config = dict(
    n_layer=8,
    d_model=320,
    n_experts=80,
    experts_per_token=4,
    d_expert=64,
    d_shared_expert=128,
    activation='swiglu',
    moe_layers=[1, 2, 3, 4, 5, 6, 7],
    router_score='sigmoid',
    normalize_top_k=True,
    routed_scale=2.0,
    balance_loss=0.00543,
    balance_bias=False,
    init_std_router=0.0214,
    lr_router=0.000358,
    vocab_size=32768,
    norm='rmsnorm',
    norm_eps=1e-05,
    tie_embeddings=False,
    optimizer='soap_variant',
    lr=0.00284,
    beta1=0.95,
    beta2=0.99,
    grad_clip=1.0,
    batch_tokens=32768,
    seq_len=1024,
    train_tokens=339800000,
    steps=10370,
    dataset='wikipedia_en',
)
Below are experts of layer 3 (counted from 0) of a mixture-of-experts language model. Rows are named router (the router's row for the expert) and show model dimensions 120-159. Each number is 500 + 50 x the weight over its row's rms, rounded and kept within 0 to 999. Numbers have three digits each.
Before each expert's rows: a language model's description of what the expert responds to. This comes from a sample of Wikipedia text that the model never trained on.

# expert 32
It responds to: Closing parentheses, quotes, semicolons and line-ending table pipes that end a parenthetical, quotation, date range or table cell.
router:455471505526491425473526534461446565456441520514536554601585491537450490439480474464397566532481485438524468494513558421

# expert 57
It responds to: Determiners, possessive 's and adjectives opening a phrase, such as children's, its, the, own, national, Egyptian, pro-, ultra-.
router:538491563510428351444505602580513573451486468511413401467600543460529466523496478486432509630550479505505531460554421343

# expert 18
It responds to: Sentence-final periods, line breaks and wiki heading markers, such as == closing Incumbents or See also, and === starting subsections.
router:472443518511552499454419562549559522475403466528443418492496521520591518496423540390466545473502507582615483489445541494

# expert 54
It responds to: Coordinate symbols such as ″W and °N, invisible markers next to them, and numbers or words at the start of fragments.
router:433552491557475438444461517541510504516494579524528557518535575394545449424444566478466550585463466544519394471441511464

# expert 50
It responds to: Commas, and comma-like joins, after clauses, names and places, such as Córdoba, Colombia; also including, such, up.
router:578449544375543509449439466508519510488459481587535477519509598538498457499516554582504407442606515404484473490618420480

# expert 23
It responds to: Prepositions opening a phrase of place or time, often at sentence start, such as "At 19:30", "In the", "during", "near", "under".
router:547522498419535516579472528567599511568459467528503532472549469489586454511403476465517495494528486436439424447480497451

# expert 39
It responds to: Subword endings like ast, ost, nd, st, ut inside names and words (Raj-ast-han, B-ost-on, Nord-ost), plus digits and spaces in tables.
router:521527548447539443360485555537578527519431544582508502511563488563537485583449462540421464521445507479441431548499380419

# expert 11
It responds to: Pronouns, modals and the infinitive "to" where a verb follows, as in "are to provide", "would have to", "it was", "they can".
router:516478486477442529553503611548546471476441587485487568514495489516459415484489550458515533587469578510413450516523429459

# expert 33
It responds to: Articles and possessives opening a noun phrase after a verb or preposition, such as the, a, an, his, its, their.
router:506480506485508422433463583590514585489498516493536436498527550470515462505465432432454445572545525504523520478562398384

# expert 56
It responds to: Markers at the start of a new line, mostly list dashes before names or fields, also table pipes, === headers and colons.
router:534525526542587365413565589561524432433357489470567430548550523529545586521534497491492485528600487498515408472545480474

# expert 48
It responds to: Cells and separators in results and stats tables, such as Pts, Apps, %, ±%, Semifinals, did not qualify, plus the word do.
router:470531532459503460518519518532553507443436557548550501514529451510501438507467452486484471514585489487509466482501473430

# expert 5
It responds to: Digits inside numbers in census statistics, tables, heights and times, especially after a decimal point, such as 48.2, 2.66, 6'2.
router:497481534516672440471520453478543458538398474556552501573509498492440379545543490535483499592491496465442445452499434514

# expert 6
It responds to: Given names or their first piece at the start of a person's full name, often in lists and tables, such as John, Edwin, Robert, Al-.
router:503387478484503487519462528574599538512511463459449433575523477509482497548512569469465561598568538601504416510479441476

# expert 8
It responds to: Final nouns of proper names for organizations, events and places, such as Records, Republic, Championship, Cup, Society, Airport.
router:477530536474407421466502475554548556544418561531447457585538487461467507575558555395487566572569394504471470552470517503

# expert 46
It responds to: Pipe characters separating cells in tables of results, election votes, league standings and episodes, plus semicolons and headers like Pld.
router:520454510510524521563462457583466489465464573582623525540497471495544387481416401520415532515476501516495485489568498360

# expert 60
It responds to: Pipe symbols between cells in discography, filmography and results tables, plus semicolons and dashes ending list entries.
router:552410560470449530528440488541526475482508483513581496574564473497514454495420417474350535520490487501452415510489486451

# expert 36
It responds to: Adjectives and quantity words describing nouns or after so/less/how, such as many, early, several, great, serious, long, new.
router:496459556521499428402450575454523593443453519547518420545470503502518420473444517503477477604527512568503483469506384474

# expert 49
It responds to: The bare space token before a number in table cells and after record or ISBN, plus currency signs $, £, €.
router:489479494547506464525526563442529569513400543467463506485511477449554375526510577501504440494538454477499444527498513517

# expert 35
It responds to: Nouns and ordinals about sports competitions and elections, such as medal, Championship, Cup, first round, congressional district, football club.
router:479502583494498469569510574551513567522482538505495424514519468460501486470463473450484455540608561587503483477566494431

# expert 29
It responds to: Opening quotation marks, brackets, dashes and symbols before names, nicknames, quoted praise and titles, such as "known as "Escorrega"" or "Genus: †".
router:530470425465504458502454509553559577444463569547571498484565505496462534553450445461552444452567475528453421557394545467

# expert 37
It responds to: First digits of numbers, years and dates (2019, 28, 3rd) and family nouns after his or her, such as wife, father, own.
router:454446508487453468508580575557597500513340469555558452488663518522546466464525428545422539464527462486482435447543490438

# expert 19
It responds to: Word pieces inside non-English personal and place names, mainly South Asian, Turkic, Slavic and Arabic, such as Kar-ab-ekir, -abad, -ović.
router:552468612514538468450532497544516578432413583474579515533567557544506454454455480407366533569519448513497416512525533511

# expert 31
It responds to: Final syllables of personal and place names, often in tables, such as Fig-ère, Bash-ar, How-rah, Looney Tun-es.
router:491501551534453524474494495547530510460415530535515398525599497580497460555447509461499555650492477558553332523458529432

# expert 20
It responds to: Line-initial list dashes in infobox-style lists such as Born or Died lines, plus spaces and digits in table cells and coordinates.
router:487510549517592394490551544519540458443411500561491460543540506553587538512505463457563490560542471499495443470556451399

# expert 62
It responds to: Word-start and mid-word fragments in rare technical or foreign words, such as tang-ent, cap-roate, irrit-ation, hydrox-yc-innamic.
router:550441470449510493478485531597568483516472548495489457507557527524539524512429463395433479544528426440453464515453518509

# expert 24
It responds to: Final word pieces of place names and surnames, such as -ley, -ville, -ton, -bury, -ford, Angeles, Texas.
router:453431527505466421470435619452578540552479468517501367555570507532511555561461583470458571539515479551522414474463434461

# expert 10
It responds to: First digit of numbers, mostly 1, 2 or 0, in tables, dates and years, e.g. 1966, 20 January, 0.00%.
router:541453514558446430429549481558483467495393555524471372496545490514503479484387476448461464507513510424507383528486429530

# expert 44
It responds to: Label words in infoboxes and table headers, before a colon or pipe, such as Genre, Title, Total, Votes, Running time.
router:513541527391476495487513381496537534459464518547595447498526465498481459459469506488502538496580432500417510476509482489

# expert 58
It responds to: First lowercase piece of a word split into parts in ordinary prose, e.g. ad(herence), ult(imately), comp(iling), wh(istles).
router:540490477408494485465492464539544451483453496451529435553570565447536423449479494418444574477558499490539467535509517491

# expert 0
It responds to: Digits, dashes, quotes and parentheses inside tables and track lists, especially music chart positions and medal rows, such as Billboard 200, Gold medal – first place.
router:487472503453601466544426528576520510557461514579520479555560447500520507505432520496468561510470477446460379498436509427

# expert 22
It responds to: Opening capitalized pieces of unfamiliar foreign proper names, often after colons or in lists and tables, e.g. Be(lek), Kr(ivokapić), Đ(iện).
router:524441592418520533507477454626626502523462472408512521497525507467525430465398525441438531575555450479520347511459481419

# expert 34
It responds to: Auxiliary verbs like was, is, were, has, plus adverbs after them, in running encyclopedic sentences, e.g. normally, again, consistently.
router:495498484498522547445474533504509460446457559481477459556529495460531492524494559478480567537477479564545395526567508489

# expert 3
It responds to: Single-letter or short consonant pieces inside transliterated Arabic and foreign names, such as al-A-s-al, O-kh-dood, O-rom-ia, plus -ly suffixes.
router:484531558504523569512577504540514542556466600526532433543611507519569472513520463444532521540474515460615416543487424412

# expert 26
It responds to: Linking words after a noun or clause, mainly of and and, also with, by, to, or, and section == markers.
router:535532492523539411449390414555534560450465434409537504602510483505538466560504456494455532505604477535510468555549465549

# expert 53
It responds to: The word "the"/"The", other determiners such as "its" and "this", and wiki heading markers (==, ===) opening section titles.
router:443473489489508518405524519566446520548511479544564438508550504499514479520393386459440442500514567525563515532397493427

# expert 21
It responds to: Head nouns for people's roles, jobs and groups after a modifier, such as research scientist, theatre artist, League Two club, wife.
router:535529484428479504495462571569520511519476450525468407556580463499531419532482529469547494545583470463447510522531469552

# expert 47
It responds to: Common nouns and adjectives right after "a", "an" or "the", such as town, village, island, water, child, cloud, new design.
router:452569521424487431446496455651531529540472512543472474562527483501604487499522495421562485630540431478472455501517442449

# expert 52
It responds to: Blank spaces, signs and digits filling number cells in sports and election tables, e.g. +5, −, GD, GF values.
router:542466587498527416520529454458541481433383575511413465490593553498519403530450448464427456504497515473480352499523479512

# expert 63
It responds to: Prepositions and clause connectors after a verb or noun, such as as, from, by, for, with, during, after, until.
router:385521502513546420523609501494473554459492507523462424595525583483537492557389423489573562490503497552511480482490580483

# expert 42
It responds to: Final digits of years, season ranges and numbers in sports and history text, such as 2011–12, under-19, 2009, plus century, Olympics.
router:530492547528416450514485627518456648591435452539541504493563464527523527521537531438421497595610464527552490478507527400

# expert 2
It responds to: Single digit tokens inside years, scores, coordinates and counts, especially the final digit of a year, such as 179-1, 200-6, 143-3.
router:467539531530535520514498544549534579533456457533472465510524570531482408480539518404490463644570471514502413474498477533

# expert 59
It responds to: The word right after "the" in fixed phrases, such as same, latter, entire, next, United States, and directions like north, south, west end.
router:505450575405507484473491545453543556527476441519491488485616550495474528452425531523426497566564457537538534508531443374

# expert 1
It responds to: Pipe separators, spaces and dashes opening rows or entries in tables and lists, such as rankings, results and filmography bullet lines.
router:457499531541552490494463517439553580536405498555539479584518431451533451505488538536505515536595453473502460592557490450

# expert 45
It responds to: Forms of be such as was, is, were right after a subject noun phrase, plus sentence-ending periods and clause commas.
router:524445505462560520425462489546560504536397437536539458587579546484506475582454550499510490479506472506592513470593534505

# expert 43
It responds to: Month names and spans like years or centuries in dates and phrases such as two years later, plus middle digits of years.
router:431503566558493513406456439507503498527406498542500454547546437574568410472515453514470577547489500495420385493512462447

# expert 55
It responds to: Pipes starting table rows after a line break, especially in election and results tables, and some prepositions such as from, in.
router:417546622493502444488437527612471566512456500574480534524544505532544479487472500496491518575570560481435421569520500452

# expert 27
It responds to: Relative and clause-opening words like which, who, where, there, especially after of in of which, plus digits inside numbers and years.
router:560541602525569506506534484503573406520462519505495416481538520545524454444470521540485447611578536498517470527436417445

# expert 9
It responds to: Words joining items in lists and paired phrases, mostly and, or, but, &, and list commas, as in Bulgaria and Romania.
router:529579505522526436485407501542482617465417464427561499541485482495585462508447478469484500511567518532498441518496443504

# expert 17
It responds to: Number words and quantifiers before counted nouns, such as three years, five terms, all, several, plus digits and "of" in numbers and tables.
router:505454559453584413545506498487487544502435497504452532474532404512542460606517498503518461569566465579552417554455472502

# expert 15
It responds to: Capitalized middle words of organization, team and place names after a modifier, such as Michigan Sports Hall, Wisconsin Football, Seattle Art Museum.
router:541491557410478482481561497550550528549476449506442536533590603501459468531526504429464530574549446560570500464478463435

# expert 7
It responds to: Units and symbols right after numbers in measurements, such as km², %, ft, mi, °E, km/h, plus trailing zeros of figures.
router:484495479467597447430534536482529529437432565441524501476492542455506500575459466514498456541502468453440527536514481530

# expert 61
It responds to: Prepositions such as in, of, at, on, during, from, especially place and time ones like active in mobile or in Germany.
router:478477544460472457545496556531627500515448444458439482554523573514512481592471440431480585528533553486534495482576470445

# expert 41
It responds to: Punctuation and units placed between or after digits, such as score dashes (229–179, 6–3), decimal points, degree marks and table pipes.
router:527476576497584494529499558557542563537437488447541452478510455527457462490423429455442518510580498459491468450499458482

# expert 30
It responds to: Commas, periods and clause-linking words between statements in prose, such as that after said or fact, which, when, however, but.
router:423388505554587504436517451469607480570433543516462488539524448427493484614426437435501557510500506643516494505497512515

# expert 28
It responds to: Final vowel syllables ending foreign names and words, such as a, ari, ini, ia in Ayurveda, Valmorea, Havaldar.
router:527578605507475417532535506512471508466443506503537426492526507530446492576421542447426507590536488572496457429518499575

# expert 14
It responds to: Abstract or plural common nouns and noun suffixes in expository prose, such as areas, players, information, levels, -ities, representations.
router:488435500436452494389430437472559450545477535425551412554588440491531479577461552449525529594527406462505491483562482505

# expert 13
It responds to: Common nouns after the, his or possessive 's in prose, such as album, story, statement, family, season.
router:552461528411466518468457519472538483567452449456502450527669518491489474475561486445453515590533454490521502548569496418

# expert 51
It responds to: Surnames and surname fragments after given names, such as Singh, Evans, -sson, -ović, Men-zi, Rams-ay, in lists and tables.
router:575440523555504444420554546588553525544418495505409428573525482505515454549528499481456502523578520534490504550449513477

# expert 38
It responds to: Tokens right after in, on or of in time and prepositional phrases, such as months, year digits, time, favour, addition.
router:420508548504481548432528432507505537423371504466527434485550505564552477516544479516482510562528410551521487409491423499

# expert 40
It responds to: Field names and bullets in infobox-style lists before a colon, e.g. Melting point, Alma mater, Date of birth, Scientific.
router:445483488418541569564502459522533526445450552489514513472506523543485481537492525503505531511557446521470478475452471469

# expert 25
It responds to: Word pieces inside ordinary English words (st-ir-ring, dec-omm-issioning) and closing pipes ending table rows, often in election result tables.
router:498479556436543382480574502541497504488390514485526462504620520532513409457431551476465564527629545473556415415598497516

# expert 16
It responds to: Country, US state and city names after commas or prepositions, e.g. Dallas, Texas; New York; Canadian; United States.
router:486437629452500530545569535548530539535470403578578463501516545436497562550507482472417601604484514601518512503474411433

# expert 4
It responds to: Single capital letters or short opening pieces of names and codes, especially initials and abbreviations like A. & C. Black, XW270, ACM.
router:455496559459483399421492514519520493404441546514506535495568505484603421534414463433534520502581506385609489518469451465

# expert 12
It responds to: Subject pronouns and the verbs that follow in narrative biography, such as he, she, his, was, had, worked, developing.
router:535464544585521539469497545512554551484467479421434489508573559564584445525559525396400505478539592575463501474549487471